Below are experts of layer 6 (counted from 0) of a mixture-of-experts language model. Rows are named router (the router's row for the expert), up (a neuron's input weights, with its number), down (a neuron's output weights, with its number) and show model dimensions 192-255. Each number is 128 + 32 x the weight over its row's rms, rounded and kept within 0 to 255. Numbers have three digits each.
After each expert's rows: "gets" lists some tokens that make up at least twice as much of what it gets as of all text. This comes from a sample of Wikipedia text that the model never trained on. Tokens count by the router's weight.

# expert 15
router:092093051092118144108177041123107139110110100129107125086175071159146109138133106099091147127201126117175098117113159135180127135060115140135103124112130134105149133155166080119102136127124135
up0:126178159106120126158129153114100092101069122133139182121155106123146107169139166147141191137140107142085136104121169122092104149134083100108182096091135120126163133113162156190114157145100078
down0:105087068181108131152096135157157147116189155150180116087095151143109166128152093126096041129110129130156091101102075140112142074174147156083047180151110126134115075088132141150154103134121118
up1:134138119147100131119107136094143160139122124095255145147134120145156092141129145175130071110148095082144140131158129120154175111137104149132128158129114144158076116108110094118064107106106143
down1:109146148153159088100138107151162160177141152101118145135153167120147136107138126090104158068129126067176157166111159087133179107174137067123136112142161108191134131181157154177114066143137134
up2:110132145167199099104079117101129126128147140089109097095073164119114119142131198162167130130105162090153140145072100094136104083147118112147087192107116122142146129145106132083109099117164113
down2:124215113089168115139083076113168148148198105125144109137123144159160119138138146112122154043155132125121162171105197124088116156162076065153202134057105081154091154143153185150123129157181182
up3:146086173107173087114155140116106123095101118108190168163129141127136129156153130129151115116140119155098184162127108083057083162105094163113077150131109092140155096129129225149163108080111048
down3:148112104120138087147059084078126143162147158089181064152113123145123156110200071092135074094165114122178159177163099135082146126092154178134156131138210103101156071154098128082160178121111085
up4:153178070115076094139076075107178104216103116112171127171136150107121084098109100121068127113106132172101142179089171170094081171116177079127181121149130119215060097052138138164126120146134113
down4:146195156092106145076137147119106169071144156109104110115115122137096140092148096095153170096132076089118179176149101073121160085097125079156139148141143130107111121112122126126143111154195159
up5:139158152080114123149149156131147065118128120105153179121116111103104116171124183143199181135125152147060165112182165151116111144128106100148151108084129066101126140100078126193194143118127152
down5:096177046122149113152077134118197100125128181123179071120150179169134114118113131192117112145115134072136097167113104133135094150095151163131100157172162140150121127086155115121072148140114146
up6:158111106113191141174142116090081122183150189158165129144164111154117122187144172147148098176106083111133149135113080151081082187102139068121121114143176150137100098134133134062170101123156143
down6:100070203165128166128185126146118107150090134119138110096137062131128193161150093150121126169088099169116153152170094204135142160039164053198116109155143103170143116141159158132147123100159133
gets: " and", ",", " or", " including", " such", " as"

# expert 6
router:110112123152139080167123128122129071116115154116110188112107153124109186079098173134167177128138061126161151143058117129148094110116176121088091087138191066109139119160140075097129117108142143
up0:111164176174147113162146105154081139117164161088139116117109134066098130121089151134082109173092123196155119118173111083140164149077138123089092116092104110135108109099090181064150143064175128
down0:151106142163076108152141102152156053152114140130113116151128178141085089126118202173129141182079136149127150094127118126157159134140128138154102169216160142162096102139128162179130100150121166
up1:128073062092098129145094202132099117137130137150139171075139107090151122175103092043131116092155121174142087111116132124134176140123140121148130122107124150205129077093188107091112161201088105
down1:157170056131120079142120085097096097165142152131172098109045132096164198099185108133103125143157096115110132159167125146125115098116108171085138168172167094102118109173147138185136110093083102
up2:099118095109080127038134124116099136101135094137111088116128160121113154124129154117128081094109109109155149101094127155050106211125161080187168137168098115167069123114156151117131123155128125
down2:085132147095187116067175140172123149143120134175090097104178151190120075120087096153170110078140090051095163108155089132122084125121165078162127102110113151124085100106151128121099142165099173
up3:160159116146149167070122178119147119152153121184114106126157128127138056116138130104129104084141147159145138135134127131084057147136140167133058144104120140079091054130175091152138173100146115
down3:112156100154082121091084053145132170144204166164088085124173131162110112121111172108055134141105148139119174102118058121100123142105165172098099160126140120086142121178141106156132179134110132
up4:141160144089191082145155147087100159169166136118132150121149210091140081121081126128125118089105164094162091082114082149114109132145191136088106176097125143084145148161121117131169110144111076
down4:060128193133164075136100138161107169114113148140133101128120168145122132097157153185127128159100157133104101141082115059179126129132186181131109153162134103066125167164114046174148127172110080
up5:196140158162130142130148116112165159147145172159182078109097209130152092133122128104095124093121125205128185103120073073083170062145161122115111124154163015145093109079087145064200103070100144
down5:086121147122141120079168131141127110138141111121137168162101106157121113148109165120111188138171084100097131092139111122077104194102178151088064144091128145105139182164084212086224085107068194
up6:122127047094095170139117119142097158154099175151139197176120135147110144107107139143108104119101132104134166143132178165136105168178171123138067088077182130079124097087127136109068125115099140
down6:157136089132161113122112047140140113177120127145140161134118074177168157156121151171119112117165095106077118072092165136098112115120117142166123211155101165116084147146182124133124164230117222
gets: " in", " at", " In", " the", " ", "In"

# expert 62
router:097098146168087126115176162099147184147119126117067153119182095140159132107178088122097122103133119116157114136078119129119111131136138119115079102118125102180130139128185101095121090116138156
up0:166110137062167093090115185082124044158171126123114138140188125128159156114125165113129094149155137173150094144134153110141124163147108091127141136145119104098164155123153157133150142106170127
down0:126112114101096114146128135131178112085145121104150135144065144085084129095132181154145102118050125142149139092126112110095188149085067105107089139145119119119131079180170136118073158122120125
up1:106189166163107065145097131108084127128200105105175107136124153085148162113194067120102074185085130122180154132146147156145127123154189129120145125156126097178080158141123146135094144119154127
down1:135139144141140114073133153100058184151177119079077105165147109100152140176190163100190133213078166116186086106146125184179170112140092124153124084098137067136129181181127091139124117131109103
up2:084152186081113131182169154086113141165078119138121194107135154146104089210056130161134184085105168121124119128139093148122135086087190104102148121126134063149101144136128159097126151133154110
down2:082137173074116133128177177054121142092128128127115155198151140113152099182101121170155115090082088155153139150115124078108149092094111144171099127057109117149120156086101154096202130167141137
up3:175110124188085151149175121160092119092156146119155173120139106117151056112100125166061142100087131163122154102105149165117149142131110146067124112097083098177102128101114157115089138185142147
down3:118107088152156127109091175160110129089117106140164141148189206156137058161160140143101125079098135166132080128091108114119133161140127121094105103162129126160093103132110160178115159164103104
up4:174113148123120152155140119209070109150114187154073155151144109120112119104114118116155108133150102107144114140128207135141060136105152131141120130096166071110093082076102209155102106132133172
down4:194131165091139114127117161120121081116205145156110151056121110123072148104078140108165117126120121106154135120128107173085110122092137106101128124080151143075176139083147114164127142067155076
up5:116074198147075155104115149162090142089056193111078150164173147123165175103108127159175114113083140205163092110111117144151070150117143142123107093132138135129135137076139071144189108114102169
down5:112144151125086157104160105164130140163134111082121125134095173046177117122148161100124100165138095147165127153143181059199133137111127132130083158128129139137139119144108104140174166109072212
up6:140100112142138132162160071107147150125132149162118078111148117124101103158098122090165142127147123173182117099123193114197143068182098163160168152102146153097086094133112156111099111197095128
down6:146099115116185110120208107105180094102074145176148148113126074127088102206123115151129192083120175136163112114132114047190128170150074101150149149173102150055155107174199133133109161122089128
gets: " the", " a", "'s", " social", " m", " their"

# expert 45
router:128116142110095135199148166146156106192087159179141140143087090117146103153091150125143138114098156182161097151126134113109113113132097148181151154085093091122080157092050074122110123134093130
up0:116151083080133160158118104133093109109113097086106079113105179098146101102138128096117113124084098187171087158130082116095140127157165144162160244145100111193115053134088163120113128100096123
down0:179108151151140044181192103158129112133147168145081024095076072125104117075135111085106135153159110037112164135129117142098117182167103160186116092147118137144073105174149109078163070167135169
up1:073105108145097098143113115158184115142075168113110099139129219107176160128136113142159137110083051113177144160099160096099099181135137187152082153141099136195107127122166183140187140188167044
down1:111118097093175151075133118185100123141077144157124142154134135036124126109221087170099134131122058111158137128130152083129101141158104093088148171119116192131111070206105158175160123148189087
up2:117215101121142107090129133090162157143117165116151174103146153086146152122141086139160152089189074146143114127084128123067192129168131116111162106071142108174067167131145068126094167129087110
down2:078125205123143048152167132160106180104144122139092194122097113134108153174115091117118170108116127126156168132116139156090122079182135116157162146092115178170164100119152129154032098140166115
up3:096176182191104164129130155130166142164163078148134177177093129137176142089121135065192104101117154140134141123069126114089105134155175130113150078095154087147132162124156060126138114104134145
down3:082165062099132098129194159089117142088125095162091154084110125126146107111098155116153109114174198129133098171087129120065174111094131142128130123152155151119130136081133133188168143129086055
up4:078134053120138086131109059122114122102170137093061060126179114112135094125087112129078132133179102108105118115148135164156143116135070144110116114081081066121120137090115102164147105127172116
down4:144160133160107188164110066042099125152079188187110057077129141134138100119143167146101098155164150185135100121174120185119159080112138130102138152148143170137071144105107082136143131148125140
up5:146099124139132096133086116156152127086153134146127172162115130161108135117185132092056161138093121086164110131088108138078063119094112149133147149107127098090119112061140134137178141133157108
down5:145119180153128090069113116135136162075142090156125162122072149138107126129155131073100154182106110127124109111076138153115092102150171171145057158157093089131097082102107117153176127143158145
up6:173158088113103136145128159074129166142168114142108171087111120143150144148136149086119127135175124116139145124141105102188149079123137131123140092105180117115182173123097079092121131174104153
down6:175099122125138108076140155092119131141134106164085189120172153163079132166132138151099130124165144167118152113070173114141090090180127132094115142153091153142135113148131192164043070124104158
gets: ")", "S", "2", "1", "M", "E"

# expert 48
router:166156155113077159174055186176155194160171155160147091087163133178142073130073132165121124092141147163180124078098046111062178142184151130072090154111127145118114079062158099082188136097113154
up0:132087145103111194159093160144113110147119119154170172107124133135173154131174117143093165150132131135155184115134089157074181186137146107156129117152083102083091117138110155230134147208166129
down0:090138124164149129134120178126127116131148160158118114174168214131149100173091147140148138105218095148116146147098132180181166156086079117138070116172085114139076140154073129079101099121135119
up1:157127143190133089116146123111154111089124147182128143153141159103085150176168159108161156121134114133182130096099110176085091174200088131096167115142142076110112206129174118162158096101098098
down1:108199124171092115094082062122101068126175130112190160171143123082153082167144099155114076115119106119089156175201158115095123089134141176151101107069128113109178142128133130152103112103121190
up2:078150112099097125137131095089132110116112174150104112112095136113162144125125106105151137159059123111107112158138148103107106091094073141138118129189158142131095166095167069152137160111169087
down2:094145141164226085138146078093175137099181163157095079159101152115140083198126147154112106108075150181119109121145181183136150158159155158131112133157135135136122169153132102160118154107143189
up3:143126120125109125197181091083108080166077157140121129127091149182124119123167106137136192129082099080056123186110164086081116091104122156116153120139142139133111096139092135134184132166092158
down3:104158071154162162121085077104067101156144086113164160174133202164104149157162100115132164109158151121087097189099115132147178132137206148143082186120108115149129153124064128140079090148129104
up4:149152069153152088106097178147093147090145126129156141157129159118134104144155149113117139102115173172132177109110109122100161116090132143113176054077113112182138136101121097126050137082115106
down4:114078136119193145106119156075111057174112132094147116145107118165059102152153170171077181116150133104142166161153129115152141113118146150128104134097115110125143128053158075165120154112161131
up5:118067097117108102080079138119137118124092111178140112106147110099154123112148077115110164131072141106167074147090135113101097156139140177118137151114142146153061146049113086132136137144155083
down5:083122031139117141103125078184092129121150115152178146139129136075070128137203153095145146094109162155118109155135110162157131125158113091183161107119131081185118209101138084153107122137185133
up6:150150179143149146158106117171065118111148130149166120110160134160100150113129140139115178176098106154188105082083111178098141085161141159124177085164124132055128137117128144099122152117055122
down6:118076139098109170154105095073040116139144098109102119082139122113067119143136165078167114157167157168114131126115131123030183106095123105032145103161092129120166091077150116105078122105205134
gets: " |", " Ed", " R", "h", " Sir", "ur"

# expert 32
router:118121136178165081154150113139103113138111175114138148157107137129078146072149092180181143097172103108094170132087077117113088125082118127100174136101185071097166171155127104159145109164152161
up0:109194159164119172149182120161154138151139142136155138102125062115082108116133149142186111061116100142168139151110104170115103072128170132113085131095109138149109102132136159125090138125210088
down0:091162195166137154141130132135184049165173147134163125130111127140099112163161171145152115112060077138151094158153142134191110119127137097120040130124123153104117116112123113167089096110164109
up1:138098107172120104139094137108119147110174127101141122087128171072104146163131168132091119155079110159140101149125177099121069130146120164081158126116151205065138141137109105127133116184146130
down1:151136155148105076150178091102139120147119167103122108094084127077142105096159178138095109096172057149144119116139163140051139132146160118047097133171163169126139113130086143114053146104108111
up2:125131121209134159110141131164123141129147080117111112184119139144188141164156116146167072084122141082146112157163140094156220122127084177181120135140206200125136137123076111097088168148166115
down2:128164153071125099112105120104127115095110097082076123128131126134138103166088135111173160094149110103133125077119133130114135080168092093096165075054088099126133094122123172115171108132146115
up3:067074074150096109163106115097135119123115122084133112151099140148134080092196100129109131133112143151182096079080113099151178219226152104121137175178103136086107126117079121094107123146097112
down3:138191090132111177139166091134109145099134127149143090082096111128119126194149109123153133117149131034105132095180086136108142144127169112126094087105174136136135132138087147124138079166073152
up4:086118121200121153097157174137115135158174145148093183080115154112116129150148158164077131136086108167105149108150106073132104197139115141157133105077118098099125161128106098084064131109096086
down4:134212189159111127181151120163220067176158170113143126126130174140183104119143127132099207150165130097114093068094149138121127148125156148092160154174159151058079154153134140104076066161059165
up5:161099128140049140191075125146068154100108130105121138103149197145205094173096193103114141128144134090132091116125121144075117136172139151095135166085084150156102128063123135114050111129104081
down5:169132118168163089083147118153147131111104129094106181151128154179129076169151211151130083113135114111133106134201125093103155072087118105113156096079079124142173135181121080091048134125133085
up6:137124154161165104186100164139153190152121149147112161101137131118172126127129144169099084127130115087120115139199137085117093064183067149122122131126125106089077120138173161137171141147140125
down6:114087176148157113163130127154145082189135154122201156080057176115091156083186150121070112162079050107174099134145205080178106087085093140085062174123103149111054171194142133147102121108137109
gets: " in", " of", " the", " on", " for", " by"

# expert 59
router:127104184139089129158191120144135138175087140141130121104139115110133151145146122186128108116118125106146115080113108147124115090148121106144166136146135126083059113138084092057137132075100177
up15:153067100140105209147099104129145084066105137033116179113103171134097150093120144167135165130118107099179166119149079095155110111109149148128122132168083132108101123107167099117133194139117105
down15:194121142146132090150082139145121124133065114129097107175097156128167113068071057080146074075125140153137080086152137107125095185115157115068177166117058163097145135171098132117130100150156097
up16:185098104137143094060183128158118112144106145124049128104130124124142126057156105147171162148159181166099153096151154088090108146150108125097105133099070110186159128149172130205107142205123134
down16:096184138088122074096138117174165120074177127152139176157062167094142109134183110131116114108143153141109103090144165060154146181119122130093082130080074197111152133155096173127142171120118170
up17:156175099071113183102089168099161154096123064159142089084097118159138088150117098116131100114178073103168109194127064140068157104092169160165173126101177112160073140102131144121106163190110057
down17:158098177190099126165128167155080124133050141106077125081117130100113120136173157149128134129148183160162161119124147094166087138123167131096158113118156222123120105118102111126109114214081111
up18:130082137115173108087126090083113138118119140125152137075144117084164078122113139122081124147114069146097116125116161153050074164110159152089095156084072180088118118079160098150084099152129135
down18:127178106092091099125138107151127142151138079130134079114128144163094177111101148083123095121112174129079138148127140136155162154115144165114122194113120124160138141102151137178093147164110134
up19:171146137171143161159103148126140169118159088149182116171090097155099195145125154100083130116151105132123159144158160092143102163077115136115159104129136110184126147109099095157151133127107148
down19:144149115102136117129233124148074174121217127118106121096126099123146128093114162137146138158176142126125103135104146077130173105185172137054131145093074087110137140153135207132158100118093127
up20:146087089128111160184139129161135109139141109112153085125152108215053157093124093154100149100135173171152147178160102118107065183131120168080142123119074151064122088119123118134117121112127115
down20:130113101187056090132138135124051149097138137085178126087102102152165094122122164126172108170098118119067148160139203145069125153106136139160197113146125101102139131121198179164090136169116147
up21:151089140093141102106076162166070126112073126105120162162107145140106108119103138073150137131123092129118119113088110136126160156126222116101162112113160132236159125078204168119145185145141046
down21:107155176122130090196137146075127153134117107105096103086152089103088096141079128166093099125172097132153114074072073163130114123103153117108152039115117148139147133095085120162142226106068099
gets: "19", "20", "18", "17", "21", "16"

# expert 12
router:163126082076133116092140103156071117152084133096155064084131115100159165096082102085121151177122159160156079105118142154160137118093093154163143069127093124128130197142116075126099160145119143
up0:091157094114091146146132114159128124107159087198179118127158135127125096125181101160086156109143126052160074184115130163105114117119203191147129094137138147197133097141148199198081104070095127
down0:161157126139139135137181125091182122118215103132081124148119109098188100090118097094170151131098160175181148130101152146122139132135081106132054116113093176137156093161154143141101149137195077
up1:155101141140066126143091104121143174083120113121093086155102200158126095149151118148147154121114137124157132082172125156096119083137125097165117112135107158202085136151140139123115116110166113
down1:100132093153127080143163139152183127114196124121099094182150122135129084133161123178121100122090149147159112147144064132109139101096136072153103169103090140156047176203126156189128096124135104
up2:160140110143129168084119146132136123116205096144154119112143049163103162184098118130174066125062101111152154084116094157134125084072111199131098134134135071113108106156135156117186140131126084
down2:055125174126139113128161113119138111074070115120123102108125118156170117159159173090125166185110102141148093084186197162165109121117089102125076150052103156118137153146122131151165132097177104
up3:097138086217137109159087131147085142095106133149098141173096086118131145123135110107094149127104113055096141119095181161137210199137248134152091098067180159072107106110084129083072091098083100
down3:069147148168164147145122138135141127085173131117092082101149031167091087094069198139148166138140113168078128114110132139105116142147141060107144120132067119135108097159133125108115134132154173
up4:108184111142131118125085123157140168106072106165109153132081184117077109138088172175145104101104140131120137143152083157143143128116090101067142143128095160111160146112078113072113129069128097
down4:129055210155122074135107184161112144100121123123148098141084158061128074106142131187139040079149142119122151142161089098126101097138128152097127196122152172132076096140101141131105133140062129
up5:104132122122134137097102144087143129131073081103114142149067183149070129112135078148136142131097119103134152160099115144107142095156154159138118152205161145129098113129120091160131127186138100
down5:157169147107131131078126159117109144117157121118103176073186181213090131109094153086154090132164143137104141158126102059093118178113179084142117136106168085112060104077089126120179116127167143
up6:079087151121136124150108086139155083095089097100137200169160182121155145146097188140072205152143116067135131157144122108134092144145119116127140064105139148071132143071139118126177192141100152
down6:101165135122122142108061194127122109137161105134093131127191109170099119096145122172068083119175123144066133148153159127152067170131086167090167139109174120074136115040132074120143149125125179
gets: ",", " and", " ", " but", "),", " or"

# expert 53
router:159144180157119081145127099161108150103143090126068090158099190141100163101110157116106138140146074097049146171154099119117176142093150201071114090120105132120172091150171170125156067125135113
up0:081148130097095148114117116190098155131096093143118107142120072114115092167078098108099180116068101089092118130181103134146139133123123121074159052172156127194143130117076138131119140094123132
down0:117098075135123189133138097063177173091134154072183069083150119151139134110140135127182109180157188138151096153140128170189112073145147117108107095143134095121118140155104125079104140115138100
up1:153206134076080066102083093160119101097125102063125105120128127171152159134090185133078072172168142115120140110166074131138144133124144202107107101129128115172105083075129100121120104101148141
down1:132075127146111109122154119162096097121116101136133101186143149136123149152172117107118162162125178087142099115125141158099155143114075079102148102056087094182149146105155132202118147152110135
up2:168140145052118138190150125133150063097121155150128179140080166106168156145122170184138059131150063120170150132132140168114099068068153094161086151166164056084102173075145150144139119091129163
down2:158161097122094107135106175160135110136131121161138171144108143165168117189108139158123200164190066090154093077098120117094105054183093163093111137143128166087129124160177102126153131119155161
up3:078091137073143080089113107171067182113159134108170099140178165124116150119087118143186160076105145146093111130150156089154110099117124144092115109160171099118145139100093128161099147133107082
down3:131097115150115123072151099144138134168106166116149094178106216148114193136090122101142103133142149090083116134130160186118090124118138180132157106087100175083141125130085119105136162176198124
up4:093154160104136094085145154139153115054222150111108158196136158082118131200143129151099090111090138103125067106122131120147103107148085194125126103131159183167198158117117136116139132096091116
down4:130109133115130135114176136139162102117127147161183121150139136103105101188159139092119118143141129060159152112145186176116123148165102092144137092078158098062136079121087148108171166139102155
up5:135098110134074108086093115108157123138138130114110161136116142175148121090125134085154158076093143112120236124081135187100067109132138159136185138135188099165094125091131169142154100154172114
down5:116128174128156091119124104177105083146199164173124143121122135107025092160121109147140150188137110106157135167085097138144151141195140111136177161072154156128081116171156106116125094074067131
up6:105139167109100138094126153166120175166126071119085089106150096106113082156130155084097172170053106109107148147100240172114111137079150125139121064041172160127078156115183050112092111151107082
down6:072146211133135178121154143117134123155146122121118109068135120094124136103128153086092185159087152077143097105105090161036153217120115099101040122111140186080165154097141096138093102135086132
gets: " |", "|", " the", " |\n", " in", " |\n\n"

# expert 29
router:179131160081107115152106168153136110151152153111161137127146114119121144191189126136095112123149158166115104140155168120087155115081187128126192173145107148178114114121135142135189124170142108
up0:114078071123141084088199165130063108151079161141083083114129155068160080093112099123096125112100093113166135123097128114111123141095079154156131139128134121127145121143113048130123158133165129
down0:084150068093213152060107136182072131136169136084063129137146113167169106176121142126148100118073061131074183106125152132124166139101165145142068124150077075113100114127056065160133104129100127
up1:092204159067107131130108140137120120132082113159098148184178166103118131114105155143120108121114099050090158128067136084140129120192128170110116161100153154077133153088182049129142068117121151
down1:079149135084095127140161174102093121084119161151081145141123157104135083139098114137127075107135100116114095065134129094101151162114130145172101136151090137045098111144109127145176116160106135
up2:099173124091099078112093097092024138160123140091145146128125099050160127101137155137119104138114093077095097152112137124122145138217165139120149149087108073165133163035175077171124096105197115
down2:119143152070177138071133149087149107142119102157092167149117117129104046132108181130067097135177124106111090150056076099153098157080119139156121134166106068156125160076136136168156080101158156
up3:128132129141183127070154132173151133083059117117128130172116141102057135144126114159129089145087115115126204147108107173150136098101068186142103135098108092124119163132106091063061146142081178
down3:115180162104188113044119142137150126141132120213134106115146089107175158065052157135177134189164115126116117127166130155108120147109096149128104126084194122079134127142117168112114143169113079
up4:115142115088095105107124138173110097121086179090180111171187147091124166170126084095126125154175119126166158191115174120181136147194109148154141140154146077215182151147102113128091124158106143
down4:163128148154121129120104136112174080095122095138127174146125181150107144117142150154142086147122157204097132131157087111217113116127123084096059132154158112147106159138165229118140139179179095
up5:144156113156181175110141129146099202077191113105169101182079147142135151109083148118119096177119124134148144095086175056168107133138150206138098114169181148174156144154068128091117128120138135
down5:130140138067068086101065124128176099119076126115144117137148132166123141079107118178142119155122143133126139084154144153132075120175142160135184153145144087166160153138113169151119129147168053
up6:113116149128140117118115132147120151127160115155088190102113200152158142152111156063097131150108129165102158136143096086113040121138119180111129104184195117156110095065104155162166074135137123
down6:144071115087079133130117132128105089099075171119110129120040148171153122108111167222127122140161133143077136097169138123125136106119137130128165154108150113136135135108071094152063153157110091
gets: ".", "0", "5", "1", "3", "6"

# expert 49
router:181151159127083178135123133133157176203126154092156140136146162171142064169092136119131187155121114138083124206148104140147091149181096132100142175091136147113095088156103069122116153080154147
up0:170132126187192080140115048148107109148093088086145071141104167138142136132107105103163116153151074148096189102127139128118134114145145181102165062065131101121141130153108109186168139139096071
down0:152134119119171179091181133154144184091132138080162142097134143118167137127098112121127113142183076130115111100141117152115136071149082086080131070082150155093166095184077133186151053090051105
up1:181169169176187086111111127075088118122102186090063073104147168151163153110107066053137127118144142189145141110104153110102090107120101158127147131071208147098141138107163126104175070153173132
down1:148136156144104083089191127142110142151145137082130190148183127125075129112177124151156189111095098120119136143134134060119125093152160145123081074090126141130105130155184108123140082085128145
up2:114147100088154090102130123148126077162134148105102163161135116084106090162118125103107153162131168117090128117162123124166175105137090084088091126130101104152108142040153141101076180118167169
down2:103058157123129185135222178126137122160148107172186146130101126157124096192160071092137165164097142074081080169137143144167133144087115167096157133078125101115165120064205110101095153109058127
up3:158121140105186148108159088143115161071165176165138176120091163089146116107126139123105138161169141152172098090106125154138115113162131121154142156135108118201184119150132164139172079142077145
down3:132159145113138088127115121142210067152123151131104125181109153140137118116088083040139095164127124114174164082102136136114112167091110109104091127125128107105119143120147134149160122187121028
up4:189168134119094159131107085139203157103159122133050141171148120171111129130131094098100181165115151105118131113055102151124114115075113140140163181105086114119142127117150147108182132122169120
down4:102086127118151077142135072144128118097115120126097177107087161161093120181145090119113103173088138115175154106125097145147157051104188117120072093108166034132128121126120149109114111177154155
up5:075065134165038113152168151109120133138175194164122121114171105117118145117196165101178156114107072124175132154102123053065032112083129134093096131119145146045110143110148109114157198186155150
down5:106122107089081107150133135090157107114134158129118135102163092145155109193124076110123081133149127125145109129118056127087138140169132059164127118168137157160153183102112104149150115155115078
up6:118099182079090086122078058058108113136113166165110106108143110104109093107102135116111097176124131143127082122099103093176114149115124141075150073107132089077080161157110145161142111144127169
down6:096130150133103102113127068138186096120067165160131150157148137146170066118144116113142092137185185176119092110125109141173115098115103150132179079183160103083165168098125142118163076126104140
gets: "\n", "ar", "-", " K", " P", "am"

# expert 57
router:117112117102112094161113092177137124151117136143165142093151157126106068138104138077103147139142114143053072112174088066112147135089119167107111162108107099174106125077128164118134112162179141
up0:096096142125146125154050102118132187086126144157115084127115098097145158193097168174098170123109096147172107136068146152179135131109152120081122106160132110064086132048135135125163111108156122
down0:110133132154158100121220134102139117108125164177132121087133148161124107110073157119158061096162092099158096150136196117160130093174143141097070075099089110140218140155102097152083105176121164
up1:144132119143163143081123144120176150110109154111135071107139107140092120121131104142090180103099054165138118077161082143093070122137118167104161110106185129153174163141121088113090142128177103
down1:075103128144135156074148124136118107174132133108158119163078100159092100101145049118155112145159107095136089155148181152096087071104111106108141124123139090136137158159067159092072164078159105
up2:139156132097088154181124143102155138115113097124180112107139116125138094143127158075079175090088127119115130099158113157116161127107130173127158167106167113062091132072129185103140105143111070
down2:136128170142113120169148132150082134108162143113132125110061132149146134139156139103210106159116139108106096143177085187138064153098131110096121186123121164156152127104122190176192111136099110
up3:094127131153175114204113094109149203108146130108065109126189197126166130137176136127102146148054156191141146174119063107141095195084105103107134132193138081091118129145107091103150111091123158
down3:154132111168108139107105151191154138106117110123122091095086165103135174159141077162108129109131130134111159159135159145135184098126130142137109178192061125116086161067099124177088164151160115
up4:107124117106120120087132130071137107090133108136141112128113155161097109101117117189050095098161111096152159113086104128119099126148110150139176090090109115080139128128141171132129108101103136
down4:100129165143120132094150122117116130096104144165085155126135119128125095093100082075179111136163136075089096146192143104082139091117118116139121185090118114086146146175116137076104118104134121
up5:117108106078155095149104064155136130114119129130159172144177133143116110107143165121152103147137116129132133132100182094121083180062125121155103091159130154100148114120179107158119164101179167
down5:094170146111113118130073155128160171181111085102123160160187161124161159103154135121097093112138145151072093167075088101151162083176093113112107138121085138097119119092093126123074129122224090
up6:125171092090123117125105120159152156121141113184147051167135121090116163163138122116112114146116126099111164158078115173137147092134144134094102137125152120085082136126090120133112124109120177
down6:109119158142140151112104144155126177113187094126158150155106126101095103152107102138092076155112153121097151130143169085140092185119160119049081074080206194135161110103087128140132115136159116
gets: " |", " ", ";", "|", " -", ":"

# expert 8
router:150097141081109115162128158164148098159079172143086171139143110048107163135171139133161100134111158162131096118116082096198091095096167080185175107124126082139111130104119108102110098156129125
up0:157092154183128093135087084077113150169198155109149107082142134062183087127075148134166110198158105116130100131130190065081071123149116128154140167106059109089095090049151095201079124059160133
down0:171125138099152167115099151129170081147145157169054127116130147073147144175122153134164117120140148101140092128073109089070131130113130137168137168149124107110132120076075105186118111087121180
up1:158160130189078047139136150168104164054130116128095129151150127145089146208159182154104104120134135142112153128197111137124133162153089113124136076178133137145168110108109174155198117125122164
down1:094120114148118125139171086166108152071078149126090106128141156060146115153136159101120106099160115147155119089110052141136172173113100096134121057121138166173137209077120147166109129129120144
up2:114121107093096123139090148064053152159143134091100163100173078161132133105122104146170202170154150082199100111116128180112055149127168135136153081099152061140098147130145153144150097147119100
down2:121150122164086101126153102158163125116120139111070129204118121119181110097163167170109096160077146141133137106066096147110104141076148198063161079126158170122131099070127143194129099097146168
up3:083093136163129142111125092115121193102186094138109090091174135085114104143112106202072134119129138038129167124137176198119159145151133140122112115137135105122135115143133185133108164074145089
down3:142140163074095168149146093125125034125084103186140077123114116102166120091145176086176162127129158132120112120169134177094132077094110066088117097141157099118130165134109130185138148151143065
up4:159114101100162146155098135145154173124173104112142156112129133116095131154134140129106117145125131095124147091134080107089103112110122139057121172104085125074107105153087179155160088174093115
down4:118105109114137107125149132072111140165171110132097119156150111143134109129127161156115093132107113141176076145132145144084134152069132099138126137093115148098113119134128217141103128103135156
up5:127145085140174120158041070149172116144077116077117086142114111076124132178146133056152193103124133145096117090101169153160101127139165148145134115116124115194194146166136072094138119167158074
down5:166092146133138096104132137114124112206156087177205062147092100069151144126159083119079135115158167169142103110058113131120135114096107099129143095112134083143186131136067112097093133135164086
up6:114176135180153151107086139168145196172187130155146083125096162121170177159127093127104161129126146140150125123100123112078136155092144104115126117172176092135094187140160210111133122131140134
down6:149196130150119116120093104150118116105145123183140078144137137160141190117146141150132067123099143178156091149138140136131108125156160106167096140113190133152130113095179115129126118106080168
gets: "0", "1", "2", "3", "5", "4"